From a checkpoint of a small mixture-of-experts model trained on Wikipedia.
Size: 12 layers, width 512.
Experts: 240 clamped SwiGLU neurons an expert, 2 picks a token, a sigmoid router.
Training: a variant of SOAP for the experts, 576M tokens, 4394 steps.
Below are experts of layer 6 (counted from 0) of a mixture-of-experts language model. Rows are named router (the router's row for the expert), down (a neuron's output weights, with its number) and show model dimensions 256-319. Each number is 500 + 25 x the weight over its row's rms, rounded and kept within 0 to 999. Numbers have three digits each.
Before each expert's rows: a language model's description of what the expert responds to. This comes from a sample of Wikipedia text that the model never trained on.

# expert 12
Description: Numerals and quantifiers opening a noun phrase, e.g. two, three, several, some, five months, Over 80%, 1st round.
router:468492477478505466469503488458479508485495522512489457479500510556485459483470502491500520532527527502482501490492487483519458536486472478497498528464536505481515492513564504500452506506493476
down0:522513498489476491498493521430487454509458555489509498551490470497537494501527492494540497507490493467488490479526511463547509488565483526521549520509489549535504490498480477477513477489501521
down1:488521533501472497495498525516506503514512487514480529520533527495521485463553526518526494496500544521493466461493499451511490558495529473449488532504481505494528498527507475501487501488481493
down2:454544449520497506493509523458438547476511507512511483515485498506545515548493498471502476445487533523494499547486504508497509511495499513521568518540470514470486478477507525505523459515481489
down3:518543523538532477516514510501513515477531419477467488487474500505482485532524543477459501488494498527469512477439528505476504534506514519480443484503489488506508554483494514484471529467490497
down4:531494503479522496476515493528531524472478514427472511507491553505509485508536481458479497476539472478501502453467495510492491474523482498501490502539485496515524526525523440483510542451528509
down5:508475496481500466558519457515491481500496458436478511495436502491505507496495509475568518498534514466512490519443517500448501490518495477489490520491535476512500523469463512505530460496517483
down6:465498496503545539516520461535491564553474510524526505503542484478472456516507541488496495491526495514519476512489506515497523511522543477502477440509506528507504493510516467508476509501501494
down7:501514515476491490522482496537488549471520518412464472461492497531504515550535503512508479490529484525477526500491487499509513473481468482507498511483460499520519463489424504522512503488485479
down8:517500497455478508442537454521437483522472505513489463521513470566516546476536525523476487519492516483477468495459475481515497461492486491460478500546503469463499540474443530480530464475500491
down9:491515504523482488500501509525501510508492512513516498481497474458465471480503524555516499485451530500500504514505515465433490492485480456529451502471456485497517532506474535507507468502518532
down10:524511453496460490450512535489485503507483493511525548510476513500495552472463510481480513489499486486473483504484504469536511474483483505487487497531525476479500491500480533526484493512497485
down11:468473521474520482503508546517535484529459491547521497491559510470503525419525528515530444510513489488481517493513507489521518479483534510531559534556494522535484499511489475523485528485499545
down12:461492482516518511474501522502489481503541517497539561489502508487505476484496496506484532499511499509512553453480498529479492478492496517532520485498527519525543493500491480456476536474536509
down13:516497526531522520494509487519523498468530529497495494551486518496505493493506555503510487490435519481516444500604523518516538477491453504489466524537532510487484501482493517516548507508516500
down14:526532469480507420481516455504527526504501513450453496511503516540540523523519535465482531512492459480482478483521519449482529460542501508486479475471501513497518519460521439484499504499503505
down15:516505527499504498486516542495532520472570481472479466513470450542468509499456473460477468492486498499489523458524483546485465514504513526525470439522482502463529494533591495491481521535492490
down16:531550506539535460514431492483515503508525529537476528507511524494485512512441526489508565521509498555507453520527511500448476496510487479483525448483501488446517527519498548491527501464513513
down17:508512510504521519513477552492498498502468535468502489480494499507502498464498450514521519512482443493476442498494489519503504502524489445500518478521487508478526539471494488508509525525483504
down18:510485526447502472524490502514465527498498493486503513512516484469493434491487500472525543504502469487505516521496472522541535541531505486475566454480492547495506543457542467496526525516506494
down19:563516488497482501528468473495491479452493450497549502541557492512505497491446491506506514498469494487519488458473489512465525463527530529464491531571510507497507530508532533536505499482541453
down20:485476498520521505482496503472471515528486476505491494543426462541513509504494498544509472513488493495484498500531524477514514458499487538500486488441470458491485479499526503549506526526510537
down21:536477464498484532504497484504532523473530475494482467479475493490496470504501493491504550541496490521548507508482523496486517502458494537443473467474543490516471481520533469491470543515525453
down22:502518507498502478536533528507527477532488534545492477530503533540496526465534469479511467435560477498488536501501508484497491523479504515508489500473508500457510492484533459502526438510453453
down23:477483481500502521522504520497487485542559502495501510509484516520472509482483446470445482498503484500537487502473544501504492490490475495540511471500501536478464514502483462483550505483494506
down24:509500489525465446503533520496523502491529487463498469556489518486470459552482494504527498493468513484517508480511468523515503494465507510549534492475454501504490501459523504526498477500492497
down25:533480500497517477561477500473466478523530491469540515494483501476550504515514460507475492475544484513480512542526494508499559487495502543472509522494516519482511500529503523516520462496514500
down26:493543507494494487511462512525449495471458519525466494481498519502512485530545502502517467501509495508479513499514518445486523486526487505513505490489478514482511520476498523533509490459505489
down27:525488495514470528510524501448500479478490507459507523473536457540527501486482462478501532503512487539515513522455481495493521510516485472498497493493490489450556491522519467525524524541529500
down28:460504542528501442498498529510482509523569506541488463542518550511519502511482535474484519533504492495454511482478476493515521534493525459500519454509529500507524531519471561505505509459470504
down29:511487508481528491483538488485476481476502520521494510477524497480512477492524490480498498510534509468500468499501523502478488508514488456473478470489512523497490496465481490495503511460523499
down30:480505508521447486486484490481519465504496550520528487467506507479530452493514491484522503464512506492485502531522493520504501531489520529490510488514534506432494462472476484517486504526507482

# expert 10
Description: Numeric values inside tables and statistics, such as medal counts, vote totals, times like 7:31, percentages like 40.7%.
router:496467503484506489564499534465449544463489551501452505469501493540467503472519472455542483564471507526502553508522526472516483492516508490507521461478484499466497490526497537482499539470497513
down0:538516455487516501501548513486507519507505529489500490476546495516456530520522507509487458539504451462489484512479480482534520447545496487512447511482457531512558464467463520493491494486499483
down1:518479480537505520504474546488506509462480509519476528499552490492497514498508518507469506452500490502432521474505469509481480489497464519503533475495518511515522498501486482513503464528549467
down2:501484445481522505472515481490490530535521542471497512468488537470493510558502491476483503468453495474458493495504532512523510504502514505502492449492487515482496528509505518456489533519548508
down3:500512528512466500521479541539509496513504472474488509535512529485530497558522523449516467518491488471508511534528498487516552493482524472504488513475537550487548493495530490497504478474522492
down4:544524470460484473483521482517444510479473532482495515485579515510504505448502500513521459499483501489482506514464469514545495532546521496472475510518488450520517516492457468532486499445499482
down5:504562471487499492508508456510519481489516492484455479501477498492460517523491517492526508520481481497537520498504508514521479492503501509539473480474472521496533508475513532496546529534517490
down6:522504502500482519542508541500523503537497533483491482510503459541479485522499515489507473517481482533520479493458498504434481494484465496483504489500486536464477514507509505489515474518488503
down7:492510497463519527501490461530493515517508491474485464500470455543485504483522503565496527492457478525473469521487485522508498500459538523510516507495487500484529538500493468481504503507517501
down8:485482506457508500546543491512495528509545496511525514472468512517499469487481484491524557506523530468502455524497524483585542471502479488470494501522496513492471465528547478498493483454416522
down9:506533498555495517519547493503455490498521464506457481521529502490541501523518497459528524514519479485547506530492492521508523503501498511507537464466485451468484552523474538506520489488494464
down10:501499476513488509461518492529507509493530469497501496470488519556493468521507473484509485478498519489526510512496492501506515520484469536511526500467508507504509477500516498467491512485475492
down11:556525512506482522509496488470498490487465495510467528502532477515510487514527494481489459531454493514429471467486509564550508482528527472480513503510534504519496474487546484483527497529517531
down12:459516499487490490476484493446558495488496542425504481515525531496481467477488422472485489489458488473510513497478456511451550527498534516515458515506463511513501503538485473470530506479521490
down13:522495517519483512444517499487492525514510508470490540494541453455474505533518515488502457445483502530424545475483498513480464504485503508510479497526498519490490509490530478518501474491531484
down14:481511491498540511502503477533551501553494501482474510477480551519535497493530473464534503481523503520510557534517490521491524495539508504495488530534517512485519502511488524511524528545525484
down15:478468522545497488459521522510497485510472476509495467489487495493516517481523514521507511483470496496511466496511444529470506548560507535541479487493500534526495483501505510547491489532526493
down16:482509537507495514524497490477530474459527495531501532516502553474505515561525506528508487503507528466510540532433520482483504488497466480491556490452485490466493479473466485504498502483484500
down17:567488511536500568505528461527523494472516470544495512494539484494463543518494483494512495490546506517484484488486474490437508452484522482466477509489434491512513504487484477494513486546524481
down18:467493503476475503460526456510500515522493560541498556488505457540523448501514526516485511491493465474505535467492518474497526543444513503500519531529550485495522504476510522515494494514496556
down19:513480502514496440526527469492476459510504470464444478528526500529523507538501466505503462520526528480541456458535496490535496496449483515455508464483494535545488495494505518523509483481486505
down20:478482527514513548531509493516487500510504486507484456508526523519497479503508504506513493518515529508530507451400495493506470485540457534501476520494497515517507508496545542517495542506515473
down21:476477526484536526494536476519540461506470489546482473510507520483526482579504514538508460511504497519484430520530518522546541469492464522531496517508472524522513543502498502524523429508498483
down22:493500524468464506498499506508495539480530509527485484540495516539495494458509473469532500529513556485523479480501534495441466502481520491485508515495481517467512512516471489508483509504497514
down23:480508485535489492521546507505499535504532487518500548476559478515494540479540469502506538524526508482490517482488501528517494509473564484543490480504482469492485470499530489477574486452515554
down24:512524494480470483471472503496481485475528537508475508482505492502434526480517501486497492505557523507514465494515489497489458501525501509521454483517516492479519489469487511470555478516475511
down25:536500478510492502524493435474468467477536513508536480537503518525507498513513504518512479509477527503472485508504493503507550491482469498505514538480489491534483535485491481530489519501477490
down26:448443507481500507549511480506481495512510525500519494513452536499520477518474507516494501484477499524513509524482495513518519503508520534536462470502466542480513497518481518498509516460546498
down27:469498475546548520456518495494471483521478487491478487498468492526550521518506492492508507497515521505484484447546509500469503504493511484500493505452523538536550500523532510504499504489466490
down28:501481525471514515466520523495512447501474501501513514468509501489505485478518511507481499537521487538481476495544500498524467514494525523487496542497489540509462505474477512566506510518477518
down29:490460477510487499499516506480472465468513532522486503480520513523525544493492511507514457501520487525497522522511515464526547535479527505473510506532521543524464500470514512549527524479528516
down30:549493462542478473499466477437502481502470478504521538559538514506476543457516513478469530449484474481536499515508492502524531489493504555508457531522500544505491494476460504510493522546466511

# expert 14
Description: Copulas, auxiliaries, adverbs and conjunctions in running prose, e.g. was, is, be, not, would, became, effectively, simply.
router:499513515518490529518462481499466486463470494505497505474497464522482507480474503462498540524481511506459552541503467501499483483445495477484454573484504498468475470476528536521488500495503464
down0:481532480458493518491490524473538479491443548549482497435491510470488526490506482509498511499484523532511513517515475518527490499521476502482512494503494519515510515517500490500521481558515477
down1:487547490499503500513498518484505476470485539483497524507529525518467532493544535513482464460493498524503546529501494474529475487518474516546524530476485533519485527485493495477463508490502503
down2:484498498490489501528468508484521496505468499490475493460501455505535461497490466456505468486429464510483495509480486472552480517466531515507447535522469437524462521461516508466520473461540487
down3:463537437498467523521499527481450532512518485470499527512498511499507462558482503527535509508544525504488481520512496494506483513494475546566525474507493503529559555473495545475448520511464512
down4:523482498512499484515501515484533482518494475535500475508486499502538510532470508523504499516492467500556552502570500496538484482471519505482516513574528453473509509485501465514500500473511511
down5:464495488491459506503497526509512520494491503489467521534521462501495488483497526485550467505489500498543499485523527475521464500506512472513468482488533541506528483517503511465538505511501531
down6:515497471490489521471506528497490507490514485492533501502500498516500503472521527521492469462500421493489516500439523502510488505535473515478478520519501538486507530508477490519486475492504491
down7:525475535485523509472541491502518544507512510501530462482498502519477496533505503516537491497497477509521526566530509477481495485491521485493502502507499489543483499495480555525509512477517494
down8:469523533479523473497501502484575464548514482530516510490490521472496455529555489498475499532488487503487507499521554510457527524506468509502480493499510472514484507501516492513511506509501476
down9:486497565471484519502460501506507474513540483489518499473533485503561498495465499526490517558507503443490508518477471489514490489492509518492469490505468522539522563520517499518490505481508504
down10:467560531507501525519516480473559498510477510497507508478514493498542508494508489517538513475472528495496521457490522520498479521441471493502506512471515478501489527509531487517503511517477483
down11:458497494499485523467542546507478454476501507517461507493508504502499505472503486479473501488499544462546524490493502500522503502507504500448493495472513479525528511477461503517485507507494520
down12:501536514513563519538516518515513508490469504524508485516467509509475479501478542516500477464499471519518497494502494476467478516464500527495523517517544475506478504485473484573494499497501503
down13:455499501488507490476502511503471507482498492473527521474478460507471523455505497548462542469544492503501519482496503492497490480508520475533457478489517517508541467490461465477506472486481501
down14:492477532491524463499472509485483523479475502502472510477507487489498490432503526510493470500483494495481523515514507500524528468503486500496452511478523531505521520494495499504483560522495485
down15:491547540567477447484492500506503465481458503513505507492467519466493494564510526466542508575462519480524487469471483467508501499478538508480505475517521533516526464477501445483477518495500509
down16:476467472472457514515527521485479467521462535526516526507529524501531469489459464539467470532512497466494480495509518494501532536502495514504509494530496479520521526487472494473482510530506494
down17:463508525495543511512519502512515528499492504510495513479526480519457478539462483517498502493512495509471486497596484545470486522522511487520513503495532492503495465517502490497534475500492523
down18:514468512565498516494516501482512475514546488494498468500529530546494530522513511523496487500475503506549521480485534494519511464495475496492535529519492521500560461477454475508530475504529466
down19:536516519490485474523515495497507540461504503528502558550502495500482497536539495518513508452454501505499502517513519466538505469479478491493481499523507514500519517526536447506471493503469472
down20:507505488517491499472499523499553519490501515505478511500461485526523510570494523511510532499510538517519509479445502544486514465436502505500511496520486506519508484536489519531504486496549482
down21:525498524498488499523514499495511531462472508546511430507489520524492489544471544502486494456481526470496505524493537469487549501532502527496477520483484491500529490513457499510506493482510471
down22:500460497504487531499494520503493535519509533538506546517534507511505541532498476523474494477497483487495553535520507503440497542516480500502488485503500482498477503501478491478499493491457471
down23:511496527502519515492482474541482463518472482450549504460514469510497515556534533501500497490503518467521549496502517494441502500519495491505491533532503475474486478529507484490527484478512499
down24:507503481553487539452524535503508499483469516501508496505467535476480508508540519549485507474467502479494464540496520513480475515468522514532456492521519466538475543463455508492505509485504506
down25:509521502520469504511515475520529488500539474500504483507514512536515508489515490489541521479502553546464462510522528473505512515495500500547533469493482498459548494458503540477510537474443444
down26:487539503502542448462508530504463493482536475483489536515511506527496507550511479484512479526471471534499454521487486549463474499525484477443474515464518497488507502468466458460475439488524513
down27:502468502510490469483498497512493531534515495471491481516522482522543526545520537489488533456496517530473478480534474494480454490462470476471479507455547479529527498495482484491426495513469532
down28:490480489447498494511487510532498542477510460491506502491440507494500450496526511489518516502565549506575474488440490521517502531531486520493497437475493517506506518494485483471471492507514550
down29:496463520525516502497497448524490490512504482488503486516430525507477499477496500508464472476427526487521493520507507517442485456482498437476503496510506517522462527514512475520499498494488437
down30:533462466476504506486495599530457502479518516494504449501472472526547480458510547486492478519540542500508471499450482499529495498524490499493547489472502476472557489487518495492468491555473518